Experts of a small language model.
Experts: 32 experts in each of 13 layers, 240 SwiGLU neurons an expert, a sigmoid router.
Training: a variant of Adam for the experts, 349M tokens, 5329 steps.
Below are experts of layer 12 (counted from 0) of a mixture-of-experts language model. Rows are named router (the router's row for the expert), gate (a neuron's input weights, with its number), up (a neuron's input weights, with its number), down (a neuron's output weights, with its number) and show model dimensions 0-191. Each number is 128 + 32 x the weight over its row's rms, rounded and kept within 0 to 255. Numbers have three digits each.
After each expert's rows: "comes before" lists some tokens at least twice as common just after its tokens as in all text; "gets" lists some tokens that make up at least twice as much of what it gets as of all text. This comes from a sample of Wikipedia text that the model never trained on. Tokens count by the router's weight.

# expert 6
router:226112096075133099173173092125162104136103108117166173124143130083116165177119143105140129088148093123130160117124168127154139205152078163110133134130102126177164127119121095066127121101138120089114139110232129076151139143108168131114142215152181185074101159100134100124113151067124082129118079127160090150106146142148106141183130149168121133115092125133156134171138167083135131149125117141121075115166171083118187128193120140127113148148120162162174174099152119059151132158132135137141146073156052102115138172088115135152126192107161143166139115083071138106145116115102053106
gate0:085129093053088080116125090066091119167163097152102156119132081141130155145120177109123137107135154152114065130121145139116142097145146186139098125211143160129147150130111119121109111057116137157126126158151149152123140026111147117151112170138106114114121126172086042124163097034141113100114078170149190132107127088106086110135082159105126136154096073046138130093109036101168091170117109157149150106159151143158102136125130118139099087087112065134096147088077146160125157090140131114135106093112148108137170098152117090171146164090098138139117097152173196147132090092159134102
up0:092186117147112071178158169118152117133096134087121133125152091142173116138105103124086086087135144162140123086136140152112139132162133190126111106178149120118140188085156088121178173110068102179146096125111094103046139125106084072139118127172133170134058138139111082123142135082110089108151046082155121101091070137146148141152133133197167127134063135097153147122164127166059135181106105149055104086100172164164093131163134125172114122107132159198155178126121058148095124127072111136116140126080109109095131133164182116133120086139097076109148113089169119113082134112103171105
down0:170139159094204134132133124147109135113108142198110119109160139131097167099149133140144092123139143142174182133134140121118172115102164106131141089105141115140157137156151164114227088122073160057140105129156154127182085143126130142100137089139200142121119123134137102126175104183184193117063099136147083089111155107128058123126059093097157124166182090111112111159104096154146110122088114153094139081140067171108141147129109132119206144141151114143165085161162182162117089161212156218045117120157138145097143097144147138096124113091177152098115151144128108125152081112135088118
comes before: " the", " a", " by", " in", " his", " to"
gets: " of", "ed", "ing", " for", "d", " with"

# expert 7
router:133142117056135098123118166103120121092174118100051153148137106170118144115122129070150139109171125095109126137140151132107129137111085179166142098133175142165128133122136137088105077116105103130133100118172147134149091100152122147157125160112165154172070115051176165080103121092144157192160121176119085148084112130151138127141157200158107169064105164105113127107108144072100137122152105187101093104162181108105152049141177102132080118154136156152125122125181095014190101112086149124090155101113131078114144177121129161150139183141117050157152095083128141099138182121156085160
gate0:060152094156087126086106147053131152134118116156109094118104153130131129113082150130102098096091088108113072177160138079137137165112169117073182169069140113134152126108109138114156111135125118061123074136145074136121095172143151138154113138177095101122108155150150138115123149106134106190132132089182167087199070166110080112151182082099165102101169129139131171154124215096069146165125089108141110106177098140112109068117135116110130121131172129125128158165145167138184050103085159105203174108154109115128154139129084119100128143113101131144122133157172197128144159169188063111
up0:128138141132133120120110109155165160187099132144152215089094097106079095121118137134152134105137101108133125110167158134137143097086171119132175110134113098079156114105118156103149115146163202174170041112098108140146099132098132104150091155151148115097094072104115184118106146105164107127144090097085123105080145091100119129118149114171127066055162154101119175129074130075161108165116127146091223054160111116109095080096120136108151115126147152173109109107104109152124170134119162096086089193079149144131118163146169099131124110148138103175139087021131186183151122166091087165
down0:129136135147138144191168065155181100137129130109078159119089099079139139136157095142201137162083073140072099126132142081140066163106136134175151192088156116175134141141041129151113152118115136107172198100113118165130120035171169103115162100142123099114112118202126094137192170111096172134079102118104140133144108128171124139120166072139141079101133139119136131127154168127149135160095142104102177145133107158029096111172124106076161154138102114105088163118115121080056086104156160123133148096095192091129150137104193146089115151128119139092116168141090111130135177128136111124
comes before: " of", "th", "\"", "thing", "an", "n"
gets: " one", "s", "%", " each", " List", " age"

# expert 11
router:178124137094156129199116064104138091047130132062125175111146098094146102077102156078116150086124129122110100124066134141121083175165153170164124085163114115175105112120108105150124124127140125092143125100205164097123132103139130093112199158080217117098060179124192120105119120136136075175142177124099126105099121136140120129145142163178129146106095123120106166183164095104082102069104170149099069162105168056156140127143128099135100199152123134155097172141135136030111116128115135082162162112160115120107121148115120171159094159132123125160132106115091102075128109121092114104
gate0:187119152133167178123091143138157118124148091159104184137174110136097095134113145153126145156102149108051157156101159153139144130134136129128119072154100155166093179106115169152137132091187139066119134132132167133125185131160123172118094093108158112119113092156126146123128157150180171112108111073202181103129160096101138076112102100145134144187071096187116104168164129135208101053145104102133164109169126172116171163112125147129118110130115149111144157110185079157133155130115129165149061148141141120091166160115136173191051186132128107144180137196108161149203094062136140138
up0:166110156137134150131128134117160127144162107109141150124183083107098131191146136141136162147039143096104149135154170141136135077107163148205109062129057129143173190157059124139105151115157122098148176142138126140080146116165089066106106052148127125116107076129072120164064106150087100096078105129145130106138159118092215156133152136144072113120078103143158073185136142126163144096114141154137206082132077191150131140092109163130151095135141102154155141073178095167116110089180129126173133203141112114099115134112148138177111171141110122120161152148087142131119131124124095068
down0:122173137161095156143133151119113166121163144144147127099057135139153077159124104130067143068097195106179155117085116133137082110124118185090131139074123161145108172121115100147117189161162056109150102102152172161176145118185122093143110111126180093086090089126151117099118163128089140148114206126073158139134149090137115109112193121118144121165081159106110160141119126113171193077103178181140135130112113181099125083094121133164173120117151124155114089085191155159154219142091174088099173143126149163112171075166097083135115067155116143055141141130120113153139136150159106117
comes before: "=", "\n", "\n\n", "y", "ic", "In"
gets: "=", "\n\n", " =", "dr", "gn", "raph"

# expert 15
router:148169145081118105190156066149156152081188183098119147126171174112138115140131169089131126089100128129093118174102148100119108141135062172087112113101046130168110122125113156109088051128136107149157164126211120114194076124127141118114112163075167143124135120085151126116119115120144157143123129103092131177112129186157165130124120152107139139109081152142122154180150151101114123099113090161113072216180192092141177160150159106167075145125153140139102150163097086035072137180130147143116120102141074131123125192094136186116125177172127144161133144115081134139115146118129077096
gate0:108148109123097138099129146131132129092088105200097187168150093147071130105095103157121156179097081092074117159125168101150147162128149121117096074111139160108107125140098100085181117137131106106197107060132126151111194182147193111146129141083105170080110103139131176143107117114139139171171129137159101179139107174074146083182162109065183086158134110059155168149111086056123137113107105101098233158105138147116095108112064108128072105129186127086112108152122141118131107161144096101113094139094150118150166128181134108106137141123094080100142187146124130095106134086143091099
up0:079104184121102181184153164119176154117146102111136151183173157056122043138141137141135105158123132107068115130063086094158169134131079129100139143184076157120116104098163151176159171100102120130118156147175119113102123101109117153155139070155123117054182096146105156130120125176177187125109165146076091151123118126161154124146109141112150136203165108119066159090157065080133134095151145200128082130119109134093125149127151122094106098098104094093088179132065144136168112107156122170119166147130203125119167112157166103111151086158142138091110179156142068128132168107134151147
down0:130122138177143067030170089140105120103171106124160140066159123202116133103116097078105190138131122090193120079131094142086152088069134154134122119142104161180068156167164113108133092126124117140063112139130166080139106128109161092186153146155144137181108105091108149131120129140135115108165140132113115169129152180161092100142230125157130161093098109096144121134074160098125109119121154109144142120104148136168091130134109104116138170143070117190138137099129145075120126167094073124143114165111199162212127106111125143126081094101067085138126107136058072116120102112133127187
comes before: "\n", "  ", " \"", ".", ":", "e"
gets: " |", "|", ")", " him", " (", " was"

# expert 1
router:135111128144165115172152139111156116110105141067126130155169131152106156144098115130128094109122125135134098128104151120144150182185113120121146099163063094171114159067105142123000087136137088067157131108163156106138134084146127138133135162111108161149083109083140100124104130102100111141105114121125094160107134153121179127135124140170119163132136145167145108125170127100135120110128108211152047135131176125164116000163169141123142177144164122130134117102136157070146104142079159128140141096152112105076159151113102125135129252097135081117144084158113127124109105132126064044
gate1:163190099139151120106082126082120116135058105133156188094067138107074128119142094165156123119151101104091196109116123082105115167066151131121126088107106055138164148157188148117119147204150198147161131161134138112154118113178121153156140156123155179103142082064133175101127158129120125160086127172097077101160178132131185118150149146117161148081165091128098123152126133095173151182144134049127097139143202123147105127138145111127114147117165129124191102137107082097060102159155149156101130139197093156113197183151123139117109145117115104089157101137077089160088157152104087122
up1:174159169105119134124128117189158112149116143061119128131166055182116144125091097124126146113093144197187143128085086125080079113153158151129109120108147159129175120158175130142181072224084113120094133171057137120110143147123123113104115120123146167117125091124117119121158112111131117158092164134070116144102128133134147123181097103112125101141137154153145132115148146190084092081142163086082100186145119122144154157148099109120143068146146131111088126168131190112047162133162104129189147134114176179147144170094092209081150138223137132062130168131172129099097136110150163172
down1:101151078068142133141169130123105040165110210118177128089105083150121123085059119149151168094109114205062143148097126121186103055126136148100104154180126077147154097154132145141125141169141117131176112154095106160143152101185063181160182102153139160129129107136086128151111117151180139139079120172088137110169119158195117148128111155118105159121135140084153106107146130071128142080124118151143130151134152084112097116073198147111184120146128116145110129083140120183081071143192097150126137196161127158080126118129134146090165168122145112157181107148117138114114153124110200123
comes before: " |", "|", "w", ";", "st", "l"
gets: "w", "  ", "ho", "mo", " Fo", "f"

# expert 4
router:161131164085131119107133139122161119129138194093126113156224176122126160116060146107153150136110126102128156101125160130100113200116137176138145097152043146149166132104098085122122137143152105138163112097205119119140136077171141126085111133076164146107114129097157116087140129111136085150115087129132109145121142185193143111141149154141117106093140174104004131176166145101113107115094151135105110127132154088154162250134148120144109144158110109168138145136156158012113096159118138112128180131116141096126122164120153166141078174098151074157160123102089152085161111151116124091
gate1:179086102106135142175141067145190123117145090170191122149112145104086196087167139106117188067160126136137163122117139111163097146089134104147145151150156160129135143109100117120137137152066162146140143071197145120196088127138142085175140171044199172148108154127179140182093125140212119099113154110146185112099145100098164114193193142162082194100168120080152176176149138094124108161087150117116102160123138115109099139144132146141117138145122116155148152103125146058090096098134109187125148128179182130162087145155155150157120120087131140094099165096167110114150129164130118122
up1:065132132153123096080107144118076135160120253156123109107129154171132163135109143137101113117173150064133140129109083095102185146111161123121122108086125162148133146165100139104116132128092150145091129153042123146111107056137173165133159113148065084081100074088128115157118142104091169183126086158108141143132118162171123136095157115106090167114167054088122103174155145130182184102165134101162151105144098130124137148070141109162143138147173092071119134142140211125164125156108129121176119086112105173095146126138106077119135157083104187180120082131115183173117102143142180170
down1:173163143120099119151132143105108103111084135118160132122056148110138102137116105156175122163109094140088155111147072134170150105155088158125074161138137137114148094158104074112145094152152156131155070144102121121161085112064164098109122147127088144058113127143141099109068154119102147169113140109106128145173142138130125137110105153114083061136146146091122179104164157097095104061096192153122102142206144073125133130152191086087055123063077154148195109154164099094086136100144174084193079146119117125107186166135185106157140104155117066105106150173114112142098177093099064113
comes before: " |", "′", ";", "%", ")", " /"
gets: " the", " The", "0", "00", " %", "'"

# expert 22
router:148107085106154135144102122080187113059059127169168183100146153135121160124104120117140146136093107108087129150081169150103099152134128164137155149181019150182100136096101087123098070115127123048172136110146135096155130163128142114148133183096142200074094142127144135094078131135118128148119130113135120123111088125130114116136141120178113133092111152107112209186172156143112121116137163122135105086144172114148189245137152097162076146127141132142163101126165078055105123142087162138069133123180140140103173173097130129132148189149123120161150124060117170134086133107141127162
gate0:154080167120155153139186090096202183127139082181108127117149112089077127196086075142154110100121131123101152129129099157100122098079100115168126194170135153162162124117103149131130107109109108113034095115137143093140156046103161105183124118182130215208135162118081139138149091114151114219123163138127125129126188124135126185140148132143155166093147103152115165076091128144081097089145128187140152075187075147086119130110147124106119095107148144145148153139119129086074137097109104138138131200161157114156152120122138107171129136126107143106078134164180175116114140101150101098
up0:095119128148136111115110095157163121112170122154032175163167110087108165135167117145131140148145169135187119071191128112165122141143142149140073140073108142106227041131163141156138145136196117155127151116139054125101075126090169137106114100111109093071137100092136134110143135122159165097142087166119045116138116095113163166182134151171080135116093138101148093190098107121193088123112067126120122101121116167119132122124153113132176093170184139032138135101144125140159089097137097067114132151093120120112146144119184136104089082107133136123131057108134148093146174141104130144
down0:076116135152149169141091120140158113126076161169108154109117112102132093180129106136153116063078157135170070175114113110134164141099127079136121119152111119092109086108175124156153115103102097082109145079094076196123123173100078116096098133152087155140118145195138106164162101145155110127121117132093098126118113114090113122122110170162186152079113121123181104096132135087113104092102170142111127130135178110138126150150180125129151157134063165119085111039135117213168050169129099114124232120113130111083137095110115158103164062109053123202087122152097149088108150106161128117
comes before: "\n", " 0", "-", " 1", "–", " 2"
gets: " |", "us", "-", "as", ";", "il"

# expert 21
router:168108119117105151165141127129165120118093137090122124098138100188144130137114141110148191110066116120111131135071148105137155178148097109081121123148249107164177101075113124116155109120158099077138116132203140111134124112145135105172145153108161148117105143116190086137160150103110086136131116145144086135084147173112149111129136152158100133090102134129199122167189161134096142147106131151133088212142151116138113045172146159110087233140154127151138149175168088093121100182109100111074132124169093139129131169099103148149129248120146133123161118078116103119167077117137099097
gate0:099140124096129139159129098145094105139090077117177114117121166136092143179058085133169169116120069086147148132150182202132106126110116059178155102169167070097125124131157145122203116175207117110149113156080095183086164108130123132138089064120101168122108109094125115130108172163175064174154172100117100156144047129112133077149170173129134113201141138171120132105093118128138084111138132107190134129098086155169120142156140142174074123154124115137141164127123101136084090132111176168117150127145098095128085152156076084165108152171134089127093190112152074139112107144127169118
up0:137172134158157173144129057120132123104112121144122118098069111128125154178093190134123179147138089175143192136126160148134117080152130055157123191152154076097118103152135144130143147164139127120191161132093119103151125084163088112150129161111045184117106131086247154184127136154160098205143160125110108202125112160102170126180151130065116093142131192179126130134127131138126127175136090138157123162091131164137137132164133139147133109149148059157157166117107111110115125151101126156084127139208069081139160178111108105157110099143109099129123130166118105126127095060158153084
down0:161119108114035172112173155159088161181161117147181066120120135180153164139152119156107132109020149092144124146154091153084135177108135137116121127146213099026156134099122135197099108110155096132100134142146117118088111049106135140105151145104149106068126112152118116106088113205075128162133136164104125104128143141115174120171158128164122117114132084128157112159104110141134123177118128083155161118140085115055168119150128130139110199086098131163088113207162128225167162131125122123130109094107107187116124095152127192099121131126132134102127152143104113160108128122114127142
comes before: "-", "|", "ite", "art", "ali", "ert"
gets: "\n", " qu", " exp", " conv", " app", " all"

# expert 3
router:111102119082086126140137122122168094099093099138137134115162148133095114149059123090150164111113103123088176114114133157086116141124042130141121128122077109160157114131072183098113092128114117142127126126180109101146120136166141108107061141100149165094082154051202143120118126115156120130112120091155120144089116163097156122166111148122147093146089159142151108145146195147117094120121135104107054251139173106169133030155137120183121165144116145165112116140139119023124138141093101100157149083209121066154150179117133125134124156114135047179129095113137167100114102099130121128
gate0:103172166089153082139172131161126135163102155135109127209147120102167186198147123108102124133118087097126115140192150111172103108076071152164157125142044077136118093134101150104179103179121112120107089126122138151150097214125121097179103095057102110151149113137094091151098165083106164139130161092128132150141090198177101156169110165127150125096169120118144132120080153126083093142136136094097077139098107152117129061079081165160060139132187081068142134135111109130113150117110124120141184058106153106144103061118118115178128130138140116175103123118070136147115135140189137134
up0:185190197176118056143176096146145150085075111157120125117124117059149130154087087078126151100125117136129161137078129091156123175086117137192247066155125083176118128155095164147084130135101131135119133159105072142105122116042146127166118152124136103099144089130109072141101171146120151132149113096126092158145167148148169127184118125111198117129132062084116162093077160141129111098097175153159107136097122136087145129138130140165121158226143136091160109126101177116133148149104095095165158123114128083116084105089175128172132124148129094177126143134087116112105127084151145106
down0:139123134134148127167145136132133216132089104109107111187153093092129105154197095128158072125150126109129161151142091143149059146098106163128137134109124104166127158176180091147074166154156138174064132125119130137151105135107134111145115124100151128103183126212089075152121139111156103125114109203082145070174133114159115073110089156114143122148089144091114128067096156123118140128094119187178092151102122125145136059067156086124087148147125089093075118092144114144157137160144134095200106108134120115105112114143095110149131118212128063179084143107072059111086102068108178144
comes before: " the", " in", " to", " as", " a", " on"
gets: " in", " m", " used", " use", " as", " located"

# expert 20
router:151151134091126077194172152122195101090100131105126160140111142129108079108092134099119141098119144118097091131114153070141105174129075176105147117168103105215070117129079108106129096119142109095136134090133122097134132128133104135143135145053103172154068149076102125134100147110111085160143117118141076136081114132163156116154137149181103152099130121089174118163156144091106135122108111112121037200132190058134117129164156080149106164142151178156162168153159089054140096151086121086110148121167087147145123210127128144164104223102142082134151106101088138075126109142109130181
gate8:128130051130111144138135078171137153128114161138111146109140159117143099142118125168068153140180142134109154165087125143168073161130150063096162104101134119082167195126112143141117158120082114161180081119140130094151136132085141133147098128042128108117148079110145140175119123112153094082067158187144117110148180129072109175158094079069068163094152128096113170101098170099196124176111082154151193056147162122100131106056126136153121161106165151112084094155193125114116175136158106177102103184172160130094130123161131126163073101090134166121133116092097123098101090124163100120
up8:160167059112097122146102123175129113134130083136081115137139153111125130082140099075134133140113092118147197148106126101137044130142131183158163100137154115166117187135098170113131089121115164168142112133122171107138155152092096169111117075094130136161136087141121151097127095129116186124068149187182151123107158109122160113153196085198090179141100086107171200149110118147141178145138107109166142092135138101114145112100097120154109130103144114104135144112172063126134128136127164144108140243158171179161149144099173123129110129154129037127124032132155177105174116151162173151
down8:155195079132137120155106159128132089128114091135117117112108119120208133086171083081141165136110076182105128119078187137156129110161164143132172095121120113181129149166184194130165130139071112110138103184156131161090064142146150177123191128107114139118133148127077178120191109164120165148108108166092129122156151153111136149121165148189139147133101071118175111079134065124095106195143052089156093061102125124086115093128099150105104112158119109076100162081130171086120198157125163120120178136127117161157167146129174095136161142147153086159137067116155142181149130142102098103
comes before: "\n\n", " and", " The", " which", " but", " In"
gets: ",", ".", " (", ")", ";", "\""